Weights of a small mixture-of-experts language model, trained from scratch on English Wikipedia: vocabulary 16384.
Below are experts of layer 2 (counted from 0) of a mixture-of-experts language model. Rows are named router (the router's row for the expert), down (a neuron's output weights, with its number) and show model dimensions 0-159. Each number is 50 + 10 x the weight over its row's rms, rounded and kept within 0 to 99.
Before each expert's rows: "comes before" lists some tokens at least twice as common just after its tokens as in all text. This comes from a sample of Wikipedia text that the model never trained on. Tokens count by the router's weight.

# expert 15
comes before: " of", " |", " and", " in", ":", " for"
router:47 51 54 39 52 62 59 38 46 50 58 57 71 45 40 44 48 57 34 40 53 57 38 67 40 51 39 51 67 66 49 41 40 43 50 43 45 60 38 52 51 73 56 60 57 59 56 51 35 41 59 49 45 39 58 62 59 38 34 61 64 36 53 60 73 38 57 39 32 48 67 64 60 52 66 45 46 36 60 50 37 51 55 25 49 57 31 57 63 49 59 53 55 48 58 60 39 36 51 74 55 47 41 54 52 61 67 60 66 43 62 51 56 43 43 45 56 56 69 62 53 59 41 62 51 64 60 42 60 43 48 52 48 45 60 39 42 38 44 53 52 54 63 55 52 47 53 68 59 44 52 48 69 60 69 51 44 50 48 62
down0:45 54 46 63 61 46 54 55 49 49 29 42 37 46 41 51 62 60 44 46 38 29 52 54 25 57 47 74 34 58 64 45 52 39 57 54 47 47 47 71 46 47 46 55 54 56 49 35 62 48 72 56 51 47 54 49 56 30 61 54 46 37 56 61 28 45 53 48 77 48 38 57 55 37 40 63 45 46 52 69 62 59 37 56 46 55 61 57 68 62 63 45 51 51 37 50 52 51 49 47 52 67 61 40 47 58 48 41 56 41 52 61 49 64 63 61 32 55 46 61 55 52 63 38 43 39 37 52 43 42 40 65 64 54 47 44 43 61 48 44 35 66 62 31 55 50 53 70 53 56 47 57 51 41 50 26 49 52 47 48
down1:42 45 46 44 33 49 43 35 48 49 39 48 51 34 44 44 33 46 69 49 48 22 51 62 44 62 39 41 52 51 44 45 60 46 34 56 56 61 57 68 44 53 60 55 63 63 65 52 57 43 46 45 55 53 49 41 62 49 56 57 43 64 62 52 46 63 48 52 73 44 52 49 68 56 50 57 51 25 52 36 41 30 52 39 34 58 64 29 45 42 74 42 44 49 52 54 45 49 44 47 60 56 51 53 42 56 51 43 44 45 41 42 43 51 60 70 51 53 35 42 59 47 61 37 60 58 28 42 36 57 20 51 44 52 69 37 46 45 36 53 35 55 53 34 51 50 52 49 64 47 50 45 58 62 50 38 61 40 47 42
down2:49 44 70 40 43 43 54 50 51 55 53 56 45 49 58 56 53 26 74 34 46 37 66 57 29 58 46 58 55 51 49 39 57 44 48 51 47 45 41 58 50 58 51 47 47 64 58 36 60 51 60 54 41 68 52 28 58 70 46 43 32 42 38 56 20 45 48 50 59 44 70 48 50 50 48 46 58 55 58 41 33 52 46 60 50 64 59 40 56 54 47 48 38 36 38 67 65 63 50 68 50 49 65 56 54 41 63 51 44 56 55 56 41 43 46 59 50 53 29 47 51 43 53 52 38 67 25 53 55 51 38 59 42 57 50 60 55 63 40 61 43 40 44 36 48 64 37 60 55 50 59 40 32 42 40 57 31 47 40 55
down3:59 43 48 51 67 47 61 42 39 54 41 53 44 46 49 44 38 29 59 53 50 50 42 64 52 42 43 46 70 43 65 46 53 58 45 53 27 62 49 48 40 41 58 38 48 64 52 47 44 44 54 63 52 43 49 38 55 29 56 55 50 48 38 47 49 50 60 50 60 38 67 48 55 30 61 56 43 44 37 48 45 38 48 30 54 40 44 47 50 51 35 58 62 54 54 45 56 36 48 42 14 54 50 66 50 35 57 45 48 48 51 38 45 71 41 50 55 58 66 42 50 59 55 37 59 46 39 44 43 59 32 54 58 55 34 34 48 43 40 69 67 71 41 61 40 57 48 51 58 70 44 55 41 52 31 40 42 32 60 46
down4:53 50 44 35 39 65 66 48 47 49 50 51 51 38 48 49 48 65 47 51 42 46 50 44 44 50 49 52 55 48 51 72 39 50 50 51 51 43 54 46 65 50 42 48 54 47 35 48 48 45 45 65 41 56 44 60 50 42 55 50 44 50 50 49 53 41 45 52 00 46 52 46 51 51 39 49 40 48 71 54 58 44 64 44 52 41 47 47 44 41 18 47 57 52 53 46 60 34 65 54 46 52 51 47 53 52 60 61 54 59 50 46 52 41 46 40 56 49 53 51 33 57 35 47 52 64 93 40 77 32 86 53 54 51 53 44 52 46 48 37 52 43 50 64 54 50 60 52 58 40 47 56 52 41 62 51 47 60 53 45
down5:48 53 45 44 41 56 47 55 57 51 53 58 53 44 46 70 43 64 43 35 44 34 48 46 47 32 65 43 53 56 49 44 55 67 57 35 64 59 46 54 51 61 29 55 65 50 45 36 39 59 72 50 47 69 73 47 47 53 44 41 68 64 55 56 56 58 44 55 63 58 46 62 41 63 56 61 44 56 45 53 58 53 46 30 47 50 60 49 52 54 47 59 44 36 68 59 48 43 63 68 38 48 47 46 48 53 61 51 38 32 57 54 51 66 42 53 38 62 33 50 53 36 60 32 52 54 43 49 42 52 55 53 61 45 43 60 47 82 45 35 47 58 67 26 61 52 65 52 59 31 57 43 45 56 47 35 51 54 64 51

# expert 11
comes before: "-", "|", "\n", " be", " not", " have"
router:40 53 55 40 55 65 60 38 52 47 53 58 68 40 38 47 48 56 33 38 50 58 35 66 40 51 35 47 68 63 50 39 42 44 49 45 39 61 39 53 53 71 59 63 55 60 53 54 35 44 57 48 46 34 59 54 59 39 31 61 60 36 53 52 63 42 55 36 27 50 70 56 57 52 68 35 48 39 62 53 40 50 57 29 50 54 46 54 61 46 57 58 53 50 59 59 39 35 48 73 52 46 39 57 54 68 65 55 63 46 61 52 55 44 41 40 59 52 64 62 52 61 37 62 52 65 63 39 62 50 41 56 50 46 58 35 39 40 49 46 47 57 64 56 57 52 53 70 60 42 51 50 67 58 67 51 41 53 49 69
down0:55 47 44 55 69 38 48 30 53 57 50 61 37 53 49 51 54 53 45 65 56 61 39 48 48 52 44 70 60 58 55 68 50 46 46 36 39 41 61 30 41 54 40 45 37 38 52 44 46 62 57 60 37 52 52 40 47 21 43 44 48 38 50 66 44 67 25 52 19 45 39 45 42 37 63 54 40 60 39 53 42 60 39 65 47 45 45 42 43 53 45 60 46 50 55 55 52 43 34 46 25 58 46 73 37 36 58 54 60 61 57 62 52 52 54 43 61 62 53 41 54 45 36 45 36 52 52 42 49 41 46 36 56 43 54 61 51 39 55 36 56 45 56 43 49 46 47 57 48 59 30 50 63 46 59 29 42 61 50 58
down1:58 41 54 57 55 34 29 35 47 47 47 34 51 55 40 39 55 35 57 50 52 56 42 55 45 52 37 48 50 58 63 38 61 47 30 50 63 41 43 56 51 65 48 63 47 51 50 38 48 49 42 51 55 57 53 44 67 68 47 42 42 41 38 58 53 72 39 60 50 51 32 53 59 56 50 51 59 45 41 40 37 59 57 49 46 56 60 33 38 61 68 31 53 53 35 48 71 43 54 54 47 42 38 49 40 59 50 46 45 43 56 42 52 56 60 63 57 56 30 49 54 52 56 37 92 36 37 69 28 59 32 39 53 58 58 43 59 53 52 41 40 52 62 45 44 45 50 62 54 38 37 58 43 64 41 56 56 51 43 42
down2:56 25 50 60 45 43 53 57 49 51 48 46 49 53 51 44 62 35 57 50 44 52 47 68 46 55 41 39 46 50 49 32 69 71 50 42 48 52 53 63 59 62 66 75 39 54 44 44 46 66 45 51 65 61 65 31 50 67 49 56 30 36 55 45 43 44 47 57 65 62 44 44 46 39 53 49 38 52 68 44 39 52 46 56 58 54 65 45 42 56 65 39 58 51 76 39 55 66 54 63 49 50 54 49 53 62 45 56 56 46 52 48 41 54 65 72 50 56 29 41 52 32 59 56 77 53 28 55 50 55 55 56 40 39 64 47 55 64 55 49 40 45 40 56 43 47 53 58 42 50 47 38 51 53 65 56 45 39 26 53
down3:45 57 48 49 49 31 54 43 60 48 59 60 56 66 31 43 51 45 51 30 37 52 58 53 55 53 42 43 66 62 40 65 53 59 43 48 60 38 49 46 40 44 35 66 53 65 44 63 53 47 34 55 55 58 54 37 66 61 50 45 59 51 45 71 50 50 55 49 81 46 53 54 51 54 48 61 62 47 47 72 40 35 57 50 52 44 60 48 44 51 49 63 51 58 61 45 41 47 50 37 36 53 55 80 55 57 45 38 48 37 53 47 63 49 36 57 60 62 55 52 44 43 68 50 42 60 41 69 38 41 45 54 55 66 40 49 50 53 53 60 57 41 45 51 46 35 48 29 54 58 41 44 59 59 20 58 42 55 25 52
down4:53 53 46 50 38 53 62 57 51 43 50 44 44 47 42 44 45 63 40 58 52 50 53 37 54 53 56 67 56 47 47 83 32 50 47 45 51 47 48 32 55 61 42 52 55 39 40 52 56 45 45 60 50 62 49 63 39 41 46 44 46 47 52 48 55 46 50 48 01 48 52 38 49 49 40 46 42 53 69 45 69 41 61 49 59 46 47 57 48 39 31 40 57 64 57 51 56 41 52 52 52 60 50 29 42 39 60 64 57 49 55 45 48 46 54 37 55 46 52 55 32 59 32 52 55 58 74 34 69 31 86 52 56 49 56 45 50 47 59 46 45 45 49 49 50 48 67 56 52 33 54 56 60 39 64 43 45 59 53 49
down5:41 45 54 54 41 50 49 41 59 63 46 60 15 48 53 63 48 50 49 45 72 31 34 43 57 54 39 54 53 39 63 54 56 32 44 37 40 61 43 35 58 51 50 56 58 47 54 50 52 58 38 48 53 47 60 55 48 45 53 50 35 48 57 46 44 52 53 50 46 70 52 65 65 46 44 41 41 57 47 54 43 46 44 59 44 49 23 53 42 39 61 50 22 52 45 68 49 34 43 65 56 42 68 63 41 29 36 34 40 54 50 36 64 68 25 55 46 50 53 52 61 44 41 50 61 52 30 60 45 62 45 48 60 27 53 48 48 52 43 50 60 44 54 36 55 44 53 65 51 44 42 54 60 55 63 50 44 49 55 64

# expert 12
comes before: "\n", " The", " and", " In", " He", " It"
router:42 52 55 40 56 65 60 39 51 48 54 62 69 43 37 46 49 56 36 37 56 60 37 67 43 55 34 52 69 64 50 39 41 43 53 43 44 60 38 52 50 70 55 64 56 61 54 55 34 40 58 48 45 36 59 59 59 41 34 61 63 33 49 54 65 39 53 37 29 51 67 58 61 52 66 40 47 38 62 53 40 49 57 28 50 55 37 54 63 49 55 56 54 48 59 61 38 37 51 71 55 50 39 56 54 66 64 54 66 46 62 54 58 44 43 42 58 56 67 61 50 62 38 65 52 63 59 40 60 48 44 54 50 49 61 35 42 40 46 49 46 60 64 56 55 53 51 68 58 42 48 49 66 62 69 53 43 54 49 67
down1:56 41 48 52 50 31 51 33 52 46 19 29 46 42 41 40 41 31 70 58 57 50 55 52 48 52 38 54 50 58 52 49 75 50 34 50 61 58 56 78 40 48 38 52 41 46 65 65 68 52 37 53 50 50 47 51 55 60 60 47 46 43 47 50 55 52 46 57 60 58 49 38 56 52 55 57 47 36 47 37 46 63 61 51 37 48 59 39 54 63 58 61 47 40 36 34 58 70 53 55 46 51 43 40 47 57 50 44 55 47 48 52 57 60 65 52 46 64 23 52 38 57 57 53 72 61 50 54 26 57 32 62 50 49 39 44 52 68 44 51 24 42 49 47 51 46 58 66 56 44 54 53 43 52 38 51 57 51 41 43
down2:39 41 58 51 46 52 62 47 36 36 44 48 42 37 51 48 37 36 56 47 49 45 70 69 48 65 57 59 54 51 58 45 64 48 44 42 61 48 50 57 48 58 53 59 47 44 41 55 39 58 57 39 52 53 56 56 54 49 50 59 27 49 54 40 40 57 53 63 76 55 39 55 50 25 47 41 46 51 46 45 32 53 34 42 47 60 72 49 55 68 65 48 56 47 71 31 71 61 51 65 42 45 48 53 44 54 59 44 44 52 57 49 42 53 29 69 32 50 29 56 60 41 63 45 65 60 32 47 56 63 47 53 32 65 61 49 62 63 41 60 45 53 44 63 68 56 46 61 44 58 53 46 53 37 63 47 56 53 39 58
down3:57 79 51 52 56 55 63 40 54 53 59 59 53 42 55 65 42 42 62 50 69 43 59 60 67 49 48 48 65 53 46 35 62 50 39 51 40 41 36 35 62 52 49 47 55 38 52 64 60 42 35 60 51 23 41 55 56 29 49 50 64 50 45 53 52 41 49 59 41 35 66 56 59 25 65 58 54 66 61 63 54 47 46 54 37 47 41 47 41 60 58 55 46 44 57 43 42 59 44 51 58 42 57 50 44 48 69 62 64 34 54 31 46 41 30 56 52 59 53 47 63 32 43 46 70 39 67 48 40 56 39 47 42 56 42 43 43 51 34 50 58 57 41 46 58 44 54 35 64 57 40 52 30 36 47 50 50 56 57 48
down4:49 60 43 35 36 67 66 50 49 52 54 48 49 43 47 40 47 64 41 60 46 51 42 46 57 51 51 56 49 47 55 74 41 51 45 53 59 48 51 44 52 48 38 47 51 39 37 45 50 46 47 58 49 49 49 63 50 38 48 44 53 51 52 46 55 42 45 48 00 50 49 40 54 47 40 37 44 50 68 58 59 46 73 47 54 47 51 47 49 40 18 49 62 53 54 53 56 34 67 53 47 50 56 38 45 44 58 61 52 48 49 45 44 44 48 33 49 47 54 49 33 61 28 53 47 53 86 42 74 41 85 53 55 52 50 55 51 47 58 44 53 36 47 60 53 48 54 56 55 32 42 53 52 37 58 51 44 51 49 48
down5:39 58 42 42 45 42 37 41 44 54 54 44 46 52 56 76 54 32 47 46 62 46 31 43 45 44 57 51 27 56 68 51 37 49 46 34 50 51 53 49 80 61 39 69 60 48 57 37 56 54 62 49 52 55 63 55 73 61 46 44 48 42 49 29 56 44 44 54 58 46 32 49 59 42 50 74 54 56 65 58 45 45 37 48 44 32 43 53 50 62 48 35 42 56 54 60 51 33 50 69 53 44 61 58 48 32 51 36 46 49 50 53 57 54 34 51 47 48 39 46 57 44 43 55 59 64 54 51 53 33 44 37 61 35 57 53 72 42 60 45 52 62 59 49 53 52 59 41 56 38 56 51 45 51 46 42 59 53 76 69
down6:51 43 66 44 53 44 39 59 43 38 54 43 60 54 27 41 39 51 48 53 49 64 52 49 62 50 57 44 31 48 56 54 43 47 45 48 72 53 44 64 53 32 60 54 55 51 66 43 28 56 64 56 68 40 55 43 62 44 44 37 63 72 64 40 41 49 56 56 49 23 52 61 52 37 58 69 53 46 55 53 53 50 55 56 39 48 58 54 52 54 34 59 57 33 32 44 43 47 50 41 59 46 51 19 39 58 32 45 51 37 51 47 58 62 46 48 47 49 33 72 62 56 53 35 48 55 40 71 49 58 50 48 57 47 27 49 54 60 49 50 66 46 52 40 55 54 54 43 45 57 43 31 41 64 33 45 56 54 52 49